From a checkpoint of a small mixture-of-experts model trained on Wikipedia.
Size: 8 layers, width 256, vocabulary 8192, 49.5M parameters.
Experts: 80 experts in each of 8 layers, 128 tanh GELU neurons an expert, a softmax router.
Below are experts of layer 4 (counted from 0) of a mixture-of-experts language model. Rows are named up (a neuron's input weights, with its number) and show model dimensions 0-255. Each number is 50 + 10 x the weight over its row's rms, rounded and kept within 0 to 99.
Before each expert's rows: "comes after" lists some tokens at least twice as common just before its tokens as in all text. This comes from a sample of Wikipedia text that the model never trained on. Tokens count by the router's weight.

# expert 7
comes after: " of", "'", " in", " with", " is", " as"
up0:55 46 52 63 46 62 50 61 57 54 54 50 33 54 52 46 37 46 55 67 40 46 63 44 40 51 48 48 64 44 51 78 67 51 45 54 57 44 58 48 37 70 61 47 67 50 47 36 44 51 58 52 50 63 59 51 41 58 53 60 44 47 55 29 58 39 52 44 54 58 52 47 46 31 31 68 46 64 65 49 33 41 51 52 57 55 64 53 58 57 47 45 62 58 47 65 35 45 44 40 50 36 53 59 29 47 50 46 47 33 65 38 47 42 56 47 35 50 73 59 67 42 31 57 50 51 46 58 43 59 46 46 19 36 41 54 43 68 53 55 65 61 70 31 45 54 48 65 42 46 44 43 58 51 55 46 32 44 44 42 70 62 39 47 59 40 54 42 58 63 57 63 38 40 61 44 49 53 38 60 45 51 59 58 52 60 49 63 36 54 73 47 50 57 46 37 47 32 60 42 34 29 49 45 53 44 42 49 57 37 50 65 49 42 58 55 54 49 38 54 60 51 33 36 61 67 70 38 62 66 34 55 51 46 51 42 47 52 56 59 69 67 63 46 47 63 53 43 47 50 50 46 43 49 47 64

# expert 13
comes after: " |", ".", ";", "|", "=", "  "
up8:27 46 54 61 45 50 51 42 54 47 53 49 65 47 42 41 39 44 29 43 33 54 46 56 51 60 69 64 58 39 39 49 59 41 52 60 47 69 38 64 33 68 49 55 43 43 70 50 56 53 51 58 41 31 67 42 56 67 59 53 44 70 61 42 59 53 61 47 35 52 45 42 46 49 54 45 55 51 44 53 27 39 43 32 47 37 48 50 41 61 49 36 44 52 59 56 54 58 60 42 55 47 46 46 61 49 62 49 58 51 49 59 61 40 26 51 54 38 48 47 64 50 38 39 46 74 42 36 35 38 53 49 50 46 43 39 43 47 59 34 51 46 38 61 49 47 48 52 43 51 58 46 50 62 29 33 53 67 47 44 69 47 85 49 39 53 53 52 56 41 49 49 52 60 50 76 45 44 43 59 57 46 53 50 51 53 49 67 33 61 60 66 54 71 56 38 70 61 62 50 44 55 61 68 55 47 51 42 46 38 47 51 50 51 39 33 63 43 52 45 51 52 66 63 58 59 49 57 35 42 37 55 61 51 43 50 69 55 74 52 53 30 55 48 58 41 45 30 55 48 55 49 46 37 33 45

# expert 3
comes after: " |", ")", "|", ".", "\n", "="
up0:52 50 54 67 43 57 44 53 34 57 46 28 60 54 65 44 48 34 56 48 49 30 55 60 41 56 41 34 62 31 63 32 58 51 52 54 46 40 66 33 55 38 43 39 48 61 57 56 38 48 50 56 45 59 43 55 51 46 61 40 49 35 55 44 40 44 51 46 52 62 66 42 50 42 55 53 42 43 55 56 49 35 56 49 67 46 51 54 56 47 62 56 45 58 65 70 39 51 63 64 63 54 53 48 66 46 51 50 44 59 49 43 44 45 35 60 65 64 63 49 39 56 55 52 54 47 46 59 58 57 47 43 51 29 61 50 71 46 35 47 48 61 41 37 45 69 39 47 46 63 48 43 60 51 72 34 51 48 52 68 57 41 56 48 54 56 62 39 75 50 43 43 41 39 23 67 26 45 42 53 45 31 52 35 59 58 53 44 38 50 51 56 51 41 44 44 52 61 34 46 31 54 49 59 48 45 43 43 55 58 54 30 65 54 51 30 61 53 37 39 58 61 46 58 36 37 57 62 17 51 45 56 49 49 53 59 46 47 43 66 43 49 52 66 48 54 54 43 60 54 57 58 21 43 40 66

# expert 2
comes after: " |", "|", ";", " (", " $", "\""
up8:62 47 61 45 39 43 45 34 51 37 58 74 52 52 27 53 40 61 64 42 43 36 44 46 62 49 50 54 54 51 63 32 42 40 60 36 53 45 24 52 53 73 39 68 44 55 35 56 61 55 48 56 35 65 38 23 49 60 37 46 76 62 42 70 42 44 67 65 53 54 54 47 33 50 42 64 57 57 40 45 52 44 52 38 51 46 43 60 45 35 67 52 59 55 43 35 46 72 47 57 51 65 66 61 39 54 43 38 45 44 65 35 50 66 37 40 49 43 31 43 46 57 42 40 62 58 44 53 44 56 56 44 60 55 74 30 56 56 49 55 40 52 42 53 54 54 33 60 50 36 40 56 49 52 54 64 33 52 42 46 26 52 50 57 61 40 62 37 64 50 59 45 53 48 48 53 40 57 43 57 40 64 50 57 38 64 49 39 43 56 36 50 54 63 48 58 62 55 70 56 50 47 41 56 47 61 30 44 56 57 51 40 37 50 64 45 63 51 52 49 56 35 61 37 57 50 50 52 51 55 39 52 46 50 54 47 48 50 53 49 41 49 47 50 33 53 59 42 32 67 43 42 55 36 56 47

# expert 41
comes after: ",", "s", " not", " However", " it", " that"
up4:52 59 65 49 60 38 44 44 65 51 44 55 44 53 44 49 34 52 39 63 46 42 47 46 51 50 20 45 41 38 59 47 38 43 51 48 55 50 48 52 43 34 62 53 56 75 49 34 56 47 52 55 43 51 52 39 42 54 44 51 55 56 49 60 62 61 59 51 47 56 46 74 36 55 61 55 38 59 59 60 58 52 46 45 71 59 35 62 56 47 48 40 58 33 55 48 42 66 74 49 58 44 38 37 50 50 58 55 49 46 45 65 53 32 48 37 43 37 44 44 36 55 45 30 52 37 35 52 43 38 61 41 50 34 54 41 49 67 21 48 55 38 43 60 49 53 58 47 25 43 70 31 53 48 46 59 51 49 67 51 49 51 50 59 45 63 43 54 41 62 44 47 62 44 42 42 32 48 68 61 42 65 49 42 52 44 46 63 31 56 53 64 61 47 60 58 30 40 70 52 48 37 48 64 51 48 65 41 51 37 35 56 63 49 44 64 47 57 36 33 38 64 57 28 38 40 67 45 35 57 46 47 50 49 47 50 47 65 53 58 66 36 60 51 72 60 53 51 41 51 44 54 55 50 52 65

# expert 70
comes after: " in", " the", " of", "'", " to", " on"
up0:25 69 56 20 44 48 51 56 51 25 54 49 42 58 39 29 55 56 59 68 40 38 56 55 65 55 45 63 49 49 47 43 56 68 53 50 70 45 43 60 50 49 46 59 49 54 50 56 47 58 58 33 62 55 58 68 41 44 51 60 37 68 35 58 48 51 54 54 44 48 56 64 53 46 45 58 47 52 78 50 44 65 55 33 71 70 41 44 44 49 40 61 47 55 52 51 40 49 48 65 53 57 55 46 36 45 55 42 43 38 52 56 43 64 56 50 62 71 59 63 40 43 44 47 63 60 31 54 46 56 44 52 58 61 67 40 46 54 44 55 54 43 38 58 62 42 53 32 46 50 39 38 39 45 49 50 51 22 34 42 39 68 46 57 58 50 52 53 70 48 62 47 58 44 38 32 50 41 37 66 67 60 41 38 45 53 39 64 50 43 52 51 31 61 41 63 66 47 51 74 51 46 64 50 57 56 45 48 62 57 60 52 60 52 63 43 33 43 40 42 45 41 62 41 37 57 51 41 57 46 44 56 40 52 42 43 49 40 44 57 44 26 48 56 52 50 53 62 45 56 66 47 35 47 53 55

# expert 51
comes after: " |", "|", "=", " and", " =", " of"
up0:40 43 51 53 57 58 63 49 73 54 36 54 35 37 58 79 48 48 57 38 52 50 44 61 29 47 37 50 44 44 35 33 50 41 64 35 57 53 39 38 55 50 49 54 51 46 53 45 41 58 47 43 53 51 49 44 70 66 36 61 46 67 60 31 49 51 60 46 57 37 49 47 38 32 47 42 41 60 63 44 39 53 42 37 36 42 54 63 41 44 51 40 55 64 50 58 52 50 49 44 48 37 51 56 40 54 71 49 70 67 37 54 39 43 42 57 57 61 52 39 54 52 42 60 40 41 46 25 52 47 42 44 45 42 58 57 44 48 62 47 50 55 38 41 51 51 45 46 69 48 52 40 36 59 77 43 56 56 50 42 51 41 51 49 57 59 55 48 52 64 49 53 50 76 44 57 40 52 44 54 53 40 55 71 47 46 52 43 48 53 41 78 44 44 56 43 49 51 48 27 24 58 53 41 48 63 45 44 64 53 43 54 53 68 44 45 64 64 60 40 55 58 37 66 59 34 61 50 59 47 66 39 37 47 60 42 39 35 40 68 37 56 62 45 38 42 49 39 61 48 66 75 37 54 54 46

# expert 47
comes after: ")", "\n", ",", "=", "s", "\""
up0:54 38 52 62 41 41 48 47 46 59 80 41 57 63 57 42 64 51 47 48 41 42 56 54 38 56 49 39 69 45 38 43 46 43 51 53 53 50 44 47 61 48 52 44 52 42 48 57 54 57 62 34 36 65 32 48 66 53 43 26 52 75 50 51 51 47 59 54 44 50 71 48 47 56 64 64 62 36 61 47 35 55 61 60 63 35 25 53 42 53 54 56 44 47 36 61 65 46 53 50 47 54 31 52 35 44 55 56 63 53 59 44 67 38 37 72 74 59 63 48 44 53 54 49 52 49 48 72 67 57 58 41 60 48 40 42 46 52 35 51 54 35 36 40 68 42 61 30 51 55 41 36 55 71 66 46 35 50 51 53 54 32 45 54 39 59 50 46 53 35 49 42 60 63 53 52 36 45 35 60 34 46 57 46 40 40 50 47 38 51 57 36 50 55 54 56 48 54 52 50 42 49 63 77 57 45 54 37 51 51 59 46 35 61 48 59 44 46 41 51 56 53 46 50 53 36 41 36 47 54 42 45 59 69 53 54 24 65 48 41 39 50 44 61 56 65 68 52 47 69 52 51 64 50 43 43

# expert 79
comes after: " |", "\n", ".", " of", "|", ";"
up0:29 40 45 48 71 50 37 55 71 43 52 38 32 62 35 46 43 59 46 63 55 46 51 50 44 48 36 49 52 45 59 59 64 53 59 71 67 51 43 49 36 60 63 38 63 56 40 62 36 43 37 68 59 47 64 64 43 53 55 46 45 43 56 35 49 35 52 67 53 55 39 35 45 48 59 52 39 42 46 42 44 59 43 44 64 32 42 49 64 65 35 51 27 54 54 41 52 50 39 43 63 67 41 68 41 57 59 47 49 46 36 54 45 45 51 58 68 58 69 55 30 62 38 46 47 43 58 53 32 50 57 48 39 56 46 60 55 52 50 49 51 47 50 50 35 37 43 55 47 54 60 51 54 67 64 48 36 44 46 47 49 47 48 43 47 31 52 58 50 46 56 68 46 68 49 53 61 46 48 62 50 66 55 31 50 60 76 67 54 39 53 44 36 53 49 81 42 39 48 50 56 66 58 65 68 62 71 50 61 39 46 46 58 43 44 54 57 57 42 51 43 54 48 30 56 46 33 34 53 60 42 28 58 49 57 57 40 33 41 50 54 43 48 65 42 39 46 57 54 45 45 54 51 41 47 50

# expert 42
comes after: "  ", ")", "%", " 0", " —", "-"
up1:48 52 63 48 50 45 54 49 53 40 51 52 47 45 47 60 52 60 51 49 54 61 58 35 51 49 44 52 72 53 53 44 65 56 59 75 50 46 50 52 76 47 47 48 40 53 34 59 59 40 63 39 44 58 36 48 57 37 38 61 38 38 53 45 50 40 45 61 73 69 47 50 65 36 59 51 53 48 58 46 41 46 47 66 48 41 55 46 50 51 42 42 51 39 52 54 42 36 30 68 42 42 44 53 45 48 45 45 47 52 56 67 48 39 68 47 57 65 28 52 54 41 57 37 66 48 62 60 69 44 53 61 47 62 54 62 41 40 49 69 58 48 28 72 57 52 48 42 63 51 71 65 50 49 46 47 41 51 70 59 38 50 42 62 45 53 67 49 62 55 35 70 70 49 38 50 56 39 55 54 48 59 45 46 49 47 40 44 46 46 36 43 31 73 55 27 29 53 40 52 51 28 45 51 62 50 55 53 56 59 63 54 42 38 53 63 44 57 58 36 51 46 53 53 32 32 51 24 43 50 44 68 44 49 40 50 49 67 59 65 50 49 42 53 61 54 61 45 45 39 45 69 50 38 53 63

# expert 36
comes after: ",", "s", ")", " It", " well", " it"
up4:64 54 50 56 56 46 53 53 54 52 59 63 35 58 53 43 41 42 46 45 43 36 24 38 51 49 37 46 62 54 36 56 38 59 38 43 52 61 43 46 45 56 59 40 43 55 30 39 46 54 55 37 58 42 53 39 39 60 46 49 55 35 38 42 46 62 47 59 48 45 57 57 55 37 63 40 50 44 67 58 55 41 43 45 33 36 49 65 51 51 40 64 69 38 52 34 37 59 45 59 49 54 34 34 46 57 54 50 64 57 55 43 52 47 65 43 29 46 72 43 45 51 91 36 55 37 70 56 49 55 37 45 49 35 57 60 53 45 52 52 51 57 55 55 53 44 27 52 45 51 53 45 52 41 40 57 55 41 56 27 55 45 64 57 25 57 36 49 58 66 40 53 52 46 54 57 50 49 41 52 54 61 64 52 53 54 46 57 44 65 34 61 39 53 36 47 34 46 58 47 67 39 48 42 60 45 63 65 53 59 55 53 74 43 46 42 45 43 39 39 60 38 48 72 68 53 55 62 63 53 38 63 44 47 58 60 54 59 54 47 42 55 25 48 54 61 29 44 56 52 52 53 50 32 36 55

# expert 21
comes after: "=", ".", " =", ")", "\n\n", "\""
up0:46 44 54 61 49 53 47 27 60 39 62 54 62 47 57 65 54 67 63 53 58 58 44 61 46 55 55 48 41 62 55 69 64 59 41 67 54 61 54 44 46 65 59 57 58 59 71 64 46 50 52 41 37 53 42 70 36 45 40 61 47 54 55 40 46 52 59 61 54 41 49 35 43 60 60 68 40 39 49 41 58 36 54 39 51 50 36 59 43 59 45 50 45 67 48 48 42 58 47 32 53 42 65 51 34 62 46 49 52 36 68 57 46 60 57 54 14 40 50 59 65 52 55 48 57 61 51 63 20 49 53 64 59 57 59 57 55 74 38 51 57 76 66 47 57 68 45 57 42 52 45 45 45 67 39 50 60 47 51 49 57 57 28 47 52 59 50 63 62 53 54 46 51 60 38 38 67 52 43 47 48 54 55 37 45 49 57 52 51 59 47 50 60 42 49 60 47 37 49 48 31 39 34 60 49 61 54 48 64 35 39 48 34 59 44 52 52 39 50 28 53 43 60 50 44 31 20 49 55 39 46 54 55 66 34 38 34 56 45 51 54 38 61 37 49 52 56 45 52 50 41 45 54 61 66 58

# expert 17
comes after: "\n", "  ", "-", " 0", " —", "%"
up0:56 38 43 60 46 50 62 40 47 44 46 60 52 44 51 46 40 68 52 53 69 47 44 21 41 58 42 53 55 46 54 63 39 32 47 56 53 50 63 41 41 54 48 55 46 48 62 36 51 29 50 51 44 56 53 48 50 52 40 61 43 49 43 67 47 55 62 40 53 60 45 59 49 64 37 45 48 34 44 42 52 74 40 63 37 55 41 53 44 54 50 42 85 50 63 47 52 47 52 36 43 42 38 55 61 64 58 54 27 58 65 42 42 59 32 69 54 54 64 53 40 73 42 58 36 52 59 52 56 47 53 29 57 37 58 49 38 53 51 68 64 32 43 63 45 52 52 40 34 37 58 61 53 52 42 55 69 37 47 51 49 42 43 55 44 65 57 62 27 57 72 28 53 53 68 53 49 54 65 45 50 60 48 53 41 56 47 53 43 59 37 70 44 56 38 63 50 59 55 58 45 63 45 42 41 43 43 45 52 32 39 60 55 48 48 50 63 56 68 35 39 41 34 47 43 44 49 49 50 53 36 47 52 48 46 33 66 56 33 46 56 60 53 31 46 33 44 64 59 49 49 53 47 42 45 58